From a checkpoint of a small mixture-of-experts model trained on Wikipedia: 439M tokens.
Below are experts of layer 2 (counted from 0) of a mixture-of-experts language model. Rows are named router (the router's row for the expert) and show model dimensions 0-191. Each number is 200 + 40 x the weight over its row's rms, rounded and kept within 0 to 999.
After each expert's rows: a language model's description of what the expert responds to. This comes from a sample of Wikipedia text that the model never trained on.

# expert 50
router,210,227,191,279,177,196,245,252,136,214,232,229,251,263,160,179,142,170,155,147,216,135,161,294,226,287,171,212,247,178,210,182,187,253,195,187,224,236,222,254,213,239,248,197,180,240,202,194,339,197,182,187,162,262,165,166,239,175,215,150,269,216,168,183,157,196,183,213,208,123,207,240,279,144,137,205,177,158,162,221,226,221,176,222,229,217,120,198,186,246,248,174,240,155,190,228,233,191,270,225,232,188,283,216,195,186,223,252,160,207,254,198,198,206,252,162,206,221,239,172,213,235,215,228,148,163,194,225,254,208,114,215,193,193,274,172,189,241,205,214,125,241,171,196,140,227,145,103,234,254,202,121,176,211,170,185,233,228,135,214,224,207,225,207,165,201,198,187,170,214,116,201,252,257,153,273,169,229,193,171,263,189,200,224,209,235,197,211,194,263,166,121
What it handles: Single consonant pieces

# expert 55
router,201,221,224,208,189,236,206,201,125,231,127,193,229,165,157,106,195,90,234,191,207,211,222,200,251,177,257,225,233,163,178,203,208,227,191,114,170,138,149,176,240,179,207,244,202,176,223,256,118,161,193,186,253,217,210,201,194,295,162,215,224,190,263,159,164,257,238,262,156,238,266,208,215,199,134,148,226,241,314,233,265,189,220,178,164,203,160,266,122,205,102,154,195,243,189,213,199,218,221,179,199,228,175,250,238,193,212,225,174,151,214,176,206,158,109,260,208,158,228,223,201,216,214,124,208,181,250,175,162,178,227,162,186,214,144,194,236,214,252,229,247,203,173,234,191,230,229,123,239,171,261,220,168,160,199,218,277,223,217,170,137,163,227,211,178,229,161,248,262,217,252,206,153,199,185,149,246,194,197,234,117,241,201,206,254,241,217,242,135,250,201,224
What it handles: Word stems after function words

# expert 49
router,156,173,166,241,159,202,252,173,153,207,258,258,216,265,206,172,154,199,194,235,190,206,257,221,235,201,188,136,186,228,194,176,176,196,185,160,176,233,319,221,170,265,188,138,208,159,228,193,149,227,132,231,206,210,205,155,206,202,167,195,164,202,166,183,201,193,207,141,151,227,169,219,230,178,158,196,235,238,180,173,230,208,161,214,235,234,258,169,197,183,145,242,263,237,151,254,249,155,119,157,163,230,218,221,187,205,175,174,204,136,297,196,190,228,251,194,182,151,164,245,239,210,217,278,178,186,197,174,193,137,109,256,188,239,238,154,205,300,220,248,135,216,105,147,249,221,203,126,276,197,183,185,273,173,308,236,177,177,258,159,244,252,256,165,141,184,212,121,181,218,137,158,213,181,184,162,226,202,183,190,250,197,199,150,221,259,182,142,224,210,226,185
What it handles: Commas and brackets

# expert 63
router,209,252,125,177,206,138,135,209,233,218,176,134,203,157,223,192,178,120,165,95,157,286,259,222,145,224,189,215,186,205,217,227,208,109,226,172,229,229,174,155,192,135,241,190,217,237,208,195,154,156,245,186,168,200,208,174,223,236,183,158,188,204,270,227,239,211,224,196,226,270,213,219,164,226,177,193,240,198,174,198,165,241,230,183,238,187,190,166,163,287,141,108,149,217,251,214,232,230,236,253,175,217,151,259,288,276,188,206,133,211,239,179,193,162,179,214,180,157,301,145,177,217,222,193,235,205,244,189,192,235,179,201,248,252,129,285,133,149,218,186,142,200,279,247,176,279,223,192,105,160,209,217,184,176,121,223,194,155,240,182,216,164,273,244,244,248,195,210,237,264,181,225,204,195,178,205,185,214,182,192,231,202,182,193,129,226,149,229,181,170,223,185
What it handles: Word-opening stems, table pipes

# expert 45
router,161,170,248,208,207,153,233,240,151,214,250,223,220,208,216,214,165,230,187,224,196,167,162,194,215,224,110,221,224,216,224,169,172,231,160,195,137,205,260,257,116,196,170,148,208,185,140,229,206,264,199,124,146,149,201,144,227,146,200,209,170,174,153,169,207,133,214,174,184,205,143,145,229,166,210,207,267,243,212,170,212,206,148,160,244,274,161,181,194,171,253,203,222,205,137,256,178,170,158,233,159,183,264,250,164,188,168,206,223,134,176,135,220,257,244,152,230,129,148,254,253,131,153,234,207,184,236,163,259,132,136,206,211,181,252,151,258,223,248,283,204,263,152,126,180,185,184,189,216,211,196,187,234,189,189,115,207,167,218,125,224,261,158,172,180,137,252,158,201,211,182,155,267,235,185,182,249,183,221,181,276,142,180,141,275,186,194,186,215,154,231,151
What it handles: Second-syllable word pieces

# expert 39
router,147,237,174,200,274,203,126,254,138,213,233,267,287,210,219,198,231,198,251,238,286,235,210,267,138,162,123,189,127,224,242,234,185,179,201,199,198,186,210,213,246,238,238,207,228,236,207,198,191,254,173,183,217,171,153,258,133,172,189,168,129,161,183,251,280,168,227,200,228,237,156,238,218,205,225,172,160,125,177,140,252,178,225,172,235,157,221,271,251,172,198,338,183,183,212,198,188,214,167,147,182,197,198,212,183,160,209,127,177,143,186,223,224,227,145,216,240,215,224,180,190,213,139,177,177,107,200,180,229,190,183,150,208,124,164,165,162,226,211,163,183,190,249,220,229,179,162,142,137,214,233,161,235,146,113,139,241,180,148,168,198,172,200,192,160,239,173,146,216,192,236,188,216,216,255,203,240,225,175,175,181,127,197,218,174,221,96,249,233,155,203,258
What it handles: Articles and possessives

# expert 28
router,202,195,140,189,194,210,188,165,210,181,137,193,250,198,143,204,142,256,206,144,196,220,172,192,288,183,202,244,220,204,146,224,219,180,253,188,207,218,207,182,235,323,144,215,199,260,232,189,164,193,225,226,159,187,167,267,239,185,161,188,214,137,237,214,284,262,203,225,214,131,315,213,190,231,198,215,207,194,203,209,184,211,193,236,132,198,242,236,234,205,203,162,199,285,286,200,197,203,185,295,248,223,159,160,202,161,232,175,177,222,148,216,187,185,208,224,168,177,212,154,133,203,218,261,209,235,161,182,148,238,240,205,209,236,190,221,202,166,185,211,283,165,126,179,224,201,281,205,215,287,242,244,182,199,195,226,237,198,194,252,263,90,123,230,218,122,146,201,208,175,197,247,121,174,226,168,177,141,185,279,195,324,192,252,201,181,204,187,186,211,170,229
What it handles: Headings and field labels

# expert 33
router,193,189,196,170,276,162,234,174,232,171,198,204,231,181,242,210,164,230,225,157,214,230,202,152,197,175,170,239,224,114,227,163,216,186,174,197,236,272,198,237,153,179,181,224,125,238,278,124,198,233,251,146,134,188,204,228,213,183,249,252,149,177,221,179,150,246,154,191,201,160,258,190,263,205,113,161,172,137,186,191,217,227,223,207,165,220,266,168,188,121,176,233,92,274,145,123,176,155,186,258,172,213,174,243,212,155,221,198,270,156,262,192,230,196,150,160,224,185,197,219,225,154,126,180,164,104,217,226,246,210,154,222,122,220,179,187,217,239,168,130,223,165,209,177,214,144,175,248,181,178,260,191,195,133,131,246,198,107,216,156,173,161,164,180,156,192,211,214,225,197,150,196,257,209,216,226,146,209,201,173,232,179,184,147,156,214,200,185,226,163,132,297
What it handles: Inner stems, in, vers

# expert 32
router,188,187,194,123,166,248,149,276,230,274,155,217,175,208,185,190,204,132,150,134,238,252,238,182,144,223,152,194,166,207,232,242,200,259,134,224,263,213,202,210,292,174,235,193,255,244,173,146,168,229,257,258,209,217,179,288,199,260,264,209,224,192,236,158,155,239,181,239,164,244,262,251,160,244,185,113,285,254,192,224,259,120,266,231,186,203,182,194,258,236,184,271,161,200,246,196,230,240,210,166,233,248,173,183,201,310,225,183,182,242,229,253,218,160,155,224,208,229,181,204,173,199,214,184,213,190,202,176,172,245,167,213,130,239,189,144,184,194,201,126,164,204,204,221,239,184,184,248,201,196,250,187,185,239,246,259,245,196,267,218,159,180,171,201,222,222,164,238,263,245,260,207,136,196,272,148,214,147,182,188,195,199,194,269,180,270,180,138,167,205,224,203
What it handles: Capital word starts

# expert 23
router,165,201,255,287,253,243,267,137,193,216,251,237,205,190,246,196,206,231,248,273,197,150,135,240,224,208,185,174,216,243,249,189,198,232,161,222,108,180,255,277,139,203,185,170,172,256,123,234,171,206,154,165,159,223,140,146,192,189,208,169,188,239,197,161,168,124,225,166,173,172,177,170,237,245,222,207,225,287,204,162,172,186,169,153,236,234,143,170,209,129,214,185,192,239,163,230,229,125,182,208,174,173,234,237,149,193,188,172,246,169,208,174,217,225,268,160,229,177,178,233,225,145,152,216,208,171,236,115,248,147,182,189,183,212,240,220,234,155,218,276,180,240,207,137,197,263,168,163,236,235,165,218,291,161,192,117,242,169,199,132,237,261,185,154,169,130,224,136,153,259,174,194,244,201,213,161,203,176,144,155,245,173,161,176,229,191,272,190,221,138,226,155
What it handles: Vowel-consonant fragments

# expert 1
router,179,200,196,184,242,210,238,148,204,193,223,169,187,191,197,152,192,238,233,196,264,221,214,126,294,195,181,256,254,232,196,235,165,285,181,191,149,179,198,240,171,144,114,159,166,337,227,191,278,220,169,260,207,190,201,156,263,167,250,205,160,201,153,169,196,138,215,165,166,208,224,239,301,226,156,233,229,203,207,176,256,216,164,213,164,218,180,114,175,128,113,173,221,269,190,242,220,123,175,146,208,207,222,215,159,218,221,282,218,236,211,211,208,243,202,174,211,246,175,263,170,162,256,277,180,290,171,203,190,222,180,177,171,143,266,228,214,166,183,198,264,235,187,219,139,184,201,186,228,190,198,200,185,124,294,168,184,228,226,194,225,195,148,194,236,188,153,184,170,205,145,200,234,212,204,166,276,237,155,232,187,214,229,205,184,151,262,254,194,127,208,235
What it handles: Short mid-word syllables

# expert 18
router,201,221,179,179,242,162,228,155,196,183,230,243,167,195,196,204,199,218,192,164,246,259,324,258,234,284,213,230,119,133,151,269,219,133,203,229,248,269,241,178,184,144,240,210,176,176,225,199,186,113,204,290,222,280,211,237,231,231,221,204,227,185,215,247,279,229,243,216,241,223,203,177,142,183,147,156,184,219,156,207,253,216,198,252,189,133,201,256,158,174,185,296,224,185,221,209,204,171,192,173,244,233,165,192,225,263,215,171,246,213,201,227,172,202,197,242,167,258,209,205,184,181,236,220,202,202,215,178,211,212,256,189,169,192,185,216,204,225,144,243,268,153,183,287,231,182,245,241,224,230,211,174,203,171,274,281,205,225,169,193,218,189,194,201,257,247,158,239,174,114,216,235,179,150,153,281,191,171,167,233,144,269,240,199,156,164,146,208,248,236,89,137
What it handles: Commas after words

# expert 22
router,154,204,233,230,251,136,292,210,196,157,225,259,196,270,223,153,175,209,226,235,255,228,188,235,182,176,165,236,285,257,231,182,188,235,183,186,149,211,226,238,209,213,242,170,138,193,144,195,173,249,201,178,144,186,182,139,204,198,131,165,269,225,189,198,157,161,233,141,156,236,162,169,255,180,186,256,190,261,200,153,137,199,204,154,230,278,151,200,215,186,212,230,204,185,178,247,178,197,205,197,200,128,230,244,144,227,163,273,281,160,205,197,272,211,301,143,198,188,223,222,221,188,154,225,194,218,240,176,224,174,190,224,250,169,259,190,249,216,243,184,136,261,165,126,141,213,183,233,224,165,230,129,259,205,244,215,227,202,183,154,296,199,183,226,124,128,208,160,178,257,123,151,235,189,245,192,281,180,172,194,199,194,145,116,208,228,236,195,235,179,225,157
What it handles: Inner syllables of words

# expert 15
router,187,179,187,124,119,209,261,183,176,162,177,122,65,175,211,198,213,188,120,196,179,184,237,193,143,189,241,226,184,203,156,181,219,251,190,162,212,182,96,199,207,171,245,221,164,183,232,171,270,155,183,221,277,221,260,195,151,271,272,185,212,215,249,159,232,184,176,241,195,217,199,156,193,217,207,147,139,194,151,209,212,176,243,283,145,173,224,144,160,208,220,235,211,125,233,161,148,203,218,141,208,240,196,176,292,225,229,162,218,229,235,179,204,192,185,231,175,241,230,226,123,219,263,230,217,158,204,210,236,195,210,201,208,196,124,246,144,237,218,185,177,157,264,171,169,219,239,149,243,154,203,244,248,200,187,261,212,235,195,275,130,199,258,196,307,242,240,277,231,159,153,230,187,185,157,205,109,253,211,164,209,207,192,226,177,215,190,245,169,246,212,206
What it handles: Hyphens and list dashes

# expert 53
router,231,188,234,280,138,238,202,182,140,188,183,292,222,102,181,223,188,127,163,253,316,265,250,231,243,163,137,203,113,170,185,221,235,242,196,170,197,153,179,172,235,180,177,238,201,240,233,207,125,240,208,175,199,258,140,177,222,198,114,197,196,163,171,218,257,148,212,197,133,173,212,182,193,116,201,209,241,186,199,180,230,178,178,204,239,151,203,152,198,110,173,204,192,101,239,205,210,205,203,212,190,238,216,259,261,159,182,230,134,219,214,202,170,216,150,230,236,158,165,202,279,208,152,225,210,245,247,170,162,173,227,240,172,202,227,196,240,143,220,218,176,171,213,164,261,184,153,168,186,208,240,143,194,231,209,195,224,173,165,111,203,195,224,156,196,219,246,160,179,174,259,183,230,246,190,233,169,152,144,175,198,169,167,136,265,148,203,110,283,221,185,255
What it handles: Preposition in, name starts

# expert 13
router,270,213,147,193,154,184,136,216,275,220,159,167,159,160,220,160,275,217,165,178,170,259,219,159,162,262,249,150,171,194,206,208,238,167,269,186,266,188,201,191,234,156,266,255,205,173,232,146,220,172,201,260,213,231,235,283,180,274,233,206,179,251,204,233,223,229,189,268,211,218,255,231,175,222,167,246,145,145,218,207,198,177,190,192,215,194,226,181,190,230,212,211,176,211,204,131,195,227,255,178,255,247,152,190,265,179,259,189,199,297,177,257,180,204,107,233,157,254,223,174,154,256,253,173,240,202,133,245,142,257,203,168,186,250,189,193,186,240,135,167,187,183,197,267,185,153,250,254,179,153,169,241,196,215,218,236,163,209,129,235,170,186,237,207,225,247,133,240,283,170,240,273,166,193,226,196,178,234,243,271,132,288,262,195,190,225,182,186,154,193,147,220
What it handles: Line breaks

# expert 5
router,195,218,259,218,223,129,185,244,165,213,225,157,256,213,143,202,191,198,235,226,145,105,135,136,128,267,181,268,247,278,175,215,183,234,161,167,237,274,156,200,218,168,211,123,227,259,195,289,183,183,229,198,268,133,218,143,140,161,227,244,161,216,132,248,181,148,187,160,148,167,135,214,140,207,214,217,159,215,182,237,229,175,170,211,268,163,215,218,170,162,154,245,261,195,170,165,246,180,197,144,192,152,194,201,166,174,198,187,243,197,182,173,258,251,292,225,237,184,195,229,182,201,231,207,157,230,171,202,218,209,217,205,158,263,232,204,195,213,221,231,152,93,173,175,140,230,192,177,175,213,158,186,192,256,205,164,252,168,279,180,142,177,259,179,195,228,211,179,189,238,226,174,217,220,255,240,170,200,118,193,239,237,151,255,224,129,261,177,168,131,221,241
What it handles: Accented letter bytes

# expert 14
router,164,164,218,254,251,195,253,261,186,227,232,229,229,202,211,239,162,237,206,210,188,201,127,225,223,219,165,198,271,235,241,152,180,227,145,197,128,211,274,235,95,213,148,141,214,194,149,236,184,238,206,169,162,186,164,145,155,138,193,116,188,166,147,176,161,122,196,162,145,196,142,159,219,204,199,186,250,250,188,162,158,124,206,133,232,245,162,180,215,160,234,191,232,189,143,228,195,138,160,181,173,158,254,217,148,218,157,225,261,147,230,139,222,216,266,142,262,113,172,258,260,185,171,220,178,237,241,188,236,130,181,199,197,184,260,213,255,191,234,200,162,234,181,161,183,188,145,159,219,211,183,176,236,182,245,131,171,168,192,132,247,234,177,172,168,178,241,139,160,195,145,152,260,220,193,193,235,189,187,170,258,152,147,124,262,211,247,215,239,187,252,170
What it handles: Initial capitals and w

# expert 3
router,158,238,167,128,239,135,174,205,210,128,213,184,268,246,158,206,200,184,224,204,259,130,154,164,259,96,152,190,174,182,216,179,186,213,250,279,171,168,224,234,206,229,169,120,167,246,164,217,267,183,208,139,199,158,151,184,114,130,183,145,207,157,192,159,219,193,151,192,164,138,179,171,188,203,169,196,284,194,175,154,252,183,283,189,236,240,199,211,179,118,227,192,284,220,135,253,209,158,146,179,191,253,266,193,122,242,163,247,175,174,213,164,212,288,288,169,246,209,181,250,238,166,193,198,210,173,215,237,208,186,230,165,217,177,250,205,161,183,145,180,176,179,212,210,189,290,188,170,155,187,129,187,235,141,176,214,244,156,251,190,257,214,224,164,141,201,248,156,175,266,168,193,219,242,201,205,243,186,132,187,216,165,157,187,189,230,221,242,199,156,219,175
What it handles: Mid-word pieces, conjunctions

# expert 61
router,171,169,224,250,239,187,237,260,169,228,247,246,228,233,188,258,176,203,176,224,189,133,153,240,227,189,132,191,238,260,196,160,184,242,143,191,116,157,253,252,157,226,135,153,216,243,150,248,166,246,186,171,164,166,179,142,191,165,190,183,227,184,151,175,178,146,203,161,165,219,138,177,212,170,218,200,244,240,201,159,157,185,184,145,236,240,150,185,218,145,238,202,218,187,149,241,208,146,185,196,150,169,260,231,147,186,147,218,227,142,172,139,234,245,250,143,239,177,156,247,246,138,138,217,178,248,235,167,287,154,137,211,203,129,261,210,240,186,253,255,179,248,176,160,172,211,156,161,236,222,172,175,243,220,219,143,217,152,167,136,263,251,182,168,146,180,257,141,136,250,197,166,257,266,197,192,249,192,161,156,227,154,157,158,260,193,272,208,218,177,256,196
What it handles: Inner syllables and R

# expert 46
router,253,201,217,226,227,232,251,204,197,243,236,184,210,216,197,218,135,158,167,225,124,270,225,144,178,229,199,193,227,160,198,220,197,196,172,210,217,161,179,168,149,120,304,226,233,246,184,201,181,174,271,155,198,298,256,173,144,152,240,211,292,96,211,169,208,203,249,201,163,262,188,286,246,170,200,212,218,162,173,165,201,201,251,195,277,193,183,193,197,206,182,292,168,215,239,151,226,181,203,206,212,204,196,192,225,253,239,197,183,196,237,207,182,233,97,164,189,190,216,197,201,171,234,190,104,169,190,221,171,181,238,206,208,149,173,196,211,151,193,172,175,89,165,193,126,244,224,157,145,255,113,210,151,158,251,171,165,187,225,185,240,181,147,232,245,178,251,207,157,130,211,146,237,273,150,219,285,190,169,164,148,208,135,206,196,236,188,173,172,160,254,182
What it handles: Word-initial consonant clusters

# expert 26
router,172,254,224,262,122,119,193,169,230,222,257,261,220,222,192,281,177,203,296,264,150,158,158,262,164,201,199,228,257,137,207,193,214,240,179,205,207,226,177,223,176,211,231,197,189,115,186,198,170,230,250,159,187,229,134,144,191,164,233,215,161,175,91,173,163,251,225,162,245,207,173,164,128,226,224,234,238,215,232,198,263,141,261,158,194,175,194,227,266,170,292,261,195,265,205,260,229,163,196,219,171,233,237,226,173,207,198,185,188,174,156,150,187,211,257,157,208,209,217,235,217,221,206,153,229,244,251,211,217,167,207,240,207,218,197,212,167,198,137,188,245,241,212,277,227,200,236,173,120,150,161,163,173,154,208,294,184,175,234,198,184,240,180,160,224,222,236,216,238,267,212,181,194,234,180,208,228,201,207,179,226,129,184,202,142,174,233,226,192,123,75,280
What it handles: Copula verbs

# expert 40
router,184,244,196,121,189,229,187,176,137,273,230,154,182,206,250,154,172,177,172,175,177,227,180,192,221,194,208,164,249,175,170,236,227,137,177,283,273,290,122,215,225,117,293,210,234,203,231,184,219,196,177,222,209,227,165,241,237,231,166,252,210,252,218,261,206,220,192,227,214,227,199,214,168,169,211,183,257,159,177,189,125,271,145,240,222,137,161,191,184,273,210,253,160,218,204,196,188,203,207,216,222,278,113,106,256,164,180,222,142,211,284,239,224,240,134,227,168,253,169,180,181,179,196,181,163,202,171,193,200,287,226,170,206,157,193,203,196,182,196,211,207,188,132,264,188,186,205,214,197,195,187,243,186,220,208,274,191,249,169,227,145,190,189,157,253,300,232,204,181,204,161,185,162,171,318,235,124,216,172,249,197,188,225,205,243,268,117,188,177,149,175,159
What it handles: Word-initial h, n, t letters

# expert 2
router,159,221,255,202,268,198,207,257,153,181,230,230,196,237,112,182,131,241,231,218,151,163,145,217,184,224,108,207,260,293,283,134,180,234,147,176,156,161,185,288,161,220,160,196,186,190,163,252,151,231,186,186,157,121,215,194,235,184,148,193,251,207,214,203,204,153,223,159,162,149,157,141,279,143,240,181,256,178,196,124,226,153,213,139,190,220,177,163,165,157,208,238,229,173,130,249,158,204,220,208,164,160,221,264,153,158,161,225,221,190,143,161,257,248,267,188,223,165,129,279,235,160,219,211,120,141,244,187,212,189,157,192,199,175,218,154,269,137,215,167,198,245,184,178,188,172,168,124,259,211,192,199,225,213,220,180,168,152,197,172,270,229,205,158,148,168,261,158,224,164,196,163,221,262,198,224,213,220,179,181,221,189,141,180,234,183,171,144,220,194,220,173
What it handles: Mid-word fragments

# expert 30
router,166,205,241,240,244,186,236,232,189,194,227,246,210,210,226,221,150,223,284,224,184,212,165,204,211,178,177,220,217,238,238,198,189,194,174,192,127,189,223,281,139,214,164,158,202,190,127,256,144,197,181,148,153,175,185,164,212,159,168,156,189,160,153,173,185,187,175,167,153,227,114,202,232,167,224,166,231,251,187,176,164,168,180,154,222,230,166,196,238,168,216,230,274,161,103,219,217,222,206,222,159,186,267,225,137,158,121,240,232,157,235,119,235,217,238,127,230,174,197,243,246,154,137,233,185,222,216,134,286,150,168,226,194,206,272,226,237,159,261,244,164,223,155,121,181,175,170,190,209,210,200,174,218,247,205,114,197,126,263,141,235,231,179,113,133,204,225,124,214,186,175,147,236,215,198,184,228,194,166,147,234,142,149,187,279,177,270,198,205,129,227,150
What it handles: Time words, C-starts

# expert 4
router,160,253,195,183,221,164,258,152,192,173,259,277,235,209,165,239,217,192,272,243,208,194,160,225,210,207,156,234,227,207,182,187,189,232,174,228,197,224,266,190,186,288,149,232,212,188,147,235,182,254,201,212,180,233,135,166,287,174,168,204,122,234,183,240,248,157,232,156,171,109,170,124,234,177,278,158,262,220,252,208,187,165,217,194,215,236,139,184,194,146,199,226,263,257,157,221,119,177,170,129,182,138,265,257,193,194,214,233,179,174,128,171,179,245,184,186,213,221,113,227,247,124,145,207,244,223,198,160,258,201,153,220,187,193,170,222,197,210,203,185,215,222,174,179,243,138,186,170,222,211,243,177,269,177,281,203,160,192,201,160,182,239,174,177,195,107,232,165,163,266,125,148,258,264,159,205,279,167,142,197,192,197,148,154,255,159,231,188,230,199,212,197
What it handles: Coordinating conjunctions

# expert 11
router,167,173,220,257,251,205,253,265,205,201,246,239,226,209,174,229,184,211,182,214,170,150,147,161,193,216,146,207,247,260,246,146,194,219,181,198,145,184,263,254,153,228,134,154,210,230,144,273,202,259,184,170,169,129,176,147,232,142,172,189,227,175,155,206,161,159,205,142,182,225,129,175,223,257,191,205,239,216,189,153,214,177,160,135,228,277,159,192,225,172,231,190,217,204,146,212,199,148,168,205,142,175,271,233,131,161,133,211,208,131,231,161,217,213,277,146,238,174,161,238,258,174,153,239,160,234,236,140,212,128,173,202,209,211,283,196,245,198,194,270,186,236,175,176,180,212,170,152,238,218,191,177,261,177,213,123,189,142,231,141,226,234,163,171,128,160,248,140,159,239,180,141,255,241,181,171,228,193,160,135,247,159,153,121,238,185,229,201,205,169,239,123
What it handles: Mid-word suffix pieces

# expert 8
router,257,152,235,217,196,229,192,242,263,196,143,236,177,161,179,223,247,183,207,145,131,192,204,174,101,241,237,195,234,176,240,218,195,132,159,171,218,188,171,155,211,176,260,185,215,226,258,187,161,206,175,182,201,235,280,250,144,215,196,224,233,181,211,220,153,256,148,210,270,209,281,163,250,201,190,266,151,246,250,210,161,276,224,236,87,215,208,186,191,216,211,153,240,147,271,121,204,233,176,233,209,162,161,161,297,199,210,198,231,221,182,224,154,139,116,260,199,234,224,156,144,207,219,217,158,223,209,233,128,198,243,147,277,138,180,171,171,211,199,213,220,160,212,205,182,186,246,189,213,185,218,176,170,190,140,205,227,194,167,278,213,174,233,197,257,236,186,283,198,150,224,268,157,165,250,139,176,196,232,181,190,219,186,241,132,163,183,153,177,163,89,196
What it handles: Topic head nouns

# expert 31
router,173,174,212,252,221,189,254,221,213,192,237,234,225,236,213,191,155,220,236,208,156,221,142,235,199,231,137,230,219,252,169,146,179,225,187,198,163,210,275,259,160,209,165,169,167,283,155,245,171,234,170,171,189,157,161,174,199,154,201,130,149,163,146,211,164,145,202,142,180,188,144,168,214,220,208,185,223,237,194,149,186,169,176,145,214,241,185,156,249,176,231,225,240,210,146,266,184,145,150,192,175,193,254,211,167,182,157,215,245,145,245,183,224,224,291,152,236,157,158,244,248,189,155,238,208,233,241,156,248,157,179,180,200,180,287,243,250,188,224,232,158,229,157,164,178,232,142,147,198,208,160,155,252,184,211,124,164,169,238,129,218,248,160,113,133,156,257,140,125,215,181,127,243,249,204,195,281,204,161,170,271,133,159,170,258,198,274,201,193,145,237,154
What it handles: R and n pieces

# expert 41
router,144,170,239,208,228,183,165,227,215,236,191,243,181,241,203,151,185,144,183,187,166,221,179,258,149,164,197,199,222,172,241,116,176,195,232,257,137,230,200,157,236,238,142,260,143,130,182,202,159,263,169,191,137,156,165,177,202,216,137,138,164,148,235,160,114,204,198,162,269,148,215,228,234,149,201,183,186,222,237,179,234,178,197,180,178,192,141,125,212,223,168,230,211,225,171,161,257,190,221,146,160,166,173,182,253,207,241,169,179,185,165,212,172,221,198,143,234,239,156,215,165,204,114,211,279,225,169,218,169,168,169,97,227,180,211,218,259,152,224,184,271,216,236,202,200,225,181,158,169,135,223,185,226,221,144,255,230,216,148,172,249,263,233,225,238,197,234,178,175,178,149,169,224,266,174,234,128,197,106,283,139,208,261,220,199,168,198,76,239,244,230,159
What it handles: Year number prefixes

# expert 24
router,181,172,252,244,226,172,230,266,178,167,253,251,230,194,218,193,171,214,254,224,162,168,144,180,209,166,153,204,229,231,256,170,192,199,152,197,135,188,260,249,133,227,155,147,205,256,139,267,219,219,201,162,143,147,160,158,211,140,187,136,177,167,156,168,161,161,184,132,169,272,144,164,208,156,211,177,244,261,182,181,184,137,199,144,237,202,192,173,215,148,223,188,204,192,139,240,210,210,192,187,150,164,268,217,140,193,154,221,226,157,241,153,238,217,258,134,240,162,185,232,235,197,139,222,149,232,219,243,271,148,148,188,209,169,278,242,261,197,230,253,170,264,158,142,196,202,163,166,211,205,150,174,232,186,207,128,205,144,224,131,263,243,173,194,141,183,250,125,161,205,167,141,251,268,202,200,237,207,161,134,231,159,156,162,251,201,265,196,226,145,239,185
What it handles: Numbers, b-words, following

# expert 12
router,218,187,204,223,169,240,233,184,252,252,217,151,241,246,216,265,147,203,230,217,165,143,233,169,151,151,274,129,145,195,206,248,234,293,134,224,158,189,232,147,207,212,166,244,190,179,248,150,186,256,230,192,211,208,220,199,203,191,237,245,130,253,224,202,221,156,266,171,184,170,204,166,134,165,115,199,249,199,162,181,222,254,239,255,176,89,148,280,177,221,114,237,153,167,234,179,149,194,206,282,205,210,181,233,220,168,218,224,190,213,175,221,210,164,174,197,197,266,188,197,170,183,163,205,199,208,188,207,188,208,111,245,143,263,213,235,178,201,230,214,241,181,222,271,163,245,211,184,157,185,188,199,182,248,122,178,177,276,129,295,225,172,162,194,223,237,180,218,154,234,158,227,153,170,236,159,172,184,173,210,162,233,153,178,256,208,213,269,152,218,283,113
What it handles: L/R consonant clusters

# expert 62
router,254,218,210,195,252,283,216,146,267,297,126,114,208,140,181,243,242,199,166,223,165,227,290,266,238,131,239,204,272,146,223,253,241,265,163,194,222,164,249,219,189,181,190,205,205,206,268,190,159,165,231,189,207,162,142,170,201,220,211,257,137,149,129,225,163,226,190,189,277,204,208,241,255,177,244,150,129,212,224,202,198,244,176,207,241,209,225,151,259,174,274,196,122,179,245,210,208,229,182,169,213,238,246,179,200,223,209,289,187,171,218,154,187,174,194,230,241,213,162,127,255,154,218,225,221,207,106,186,180,228,179,243,201,161,114,195,207,177,203,193,181,140,181,193,197,301,158,228,190,288,151,171,198,199,210,204,154,130,268,213,175,221,184,182,149,220,185,200,175,199,215,181,243,218,150,177,190,207,191,185,190,181,198,130,281,212,196,175,175,180,275,214
What it handles: Word-start prefixes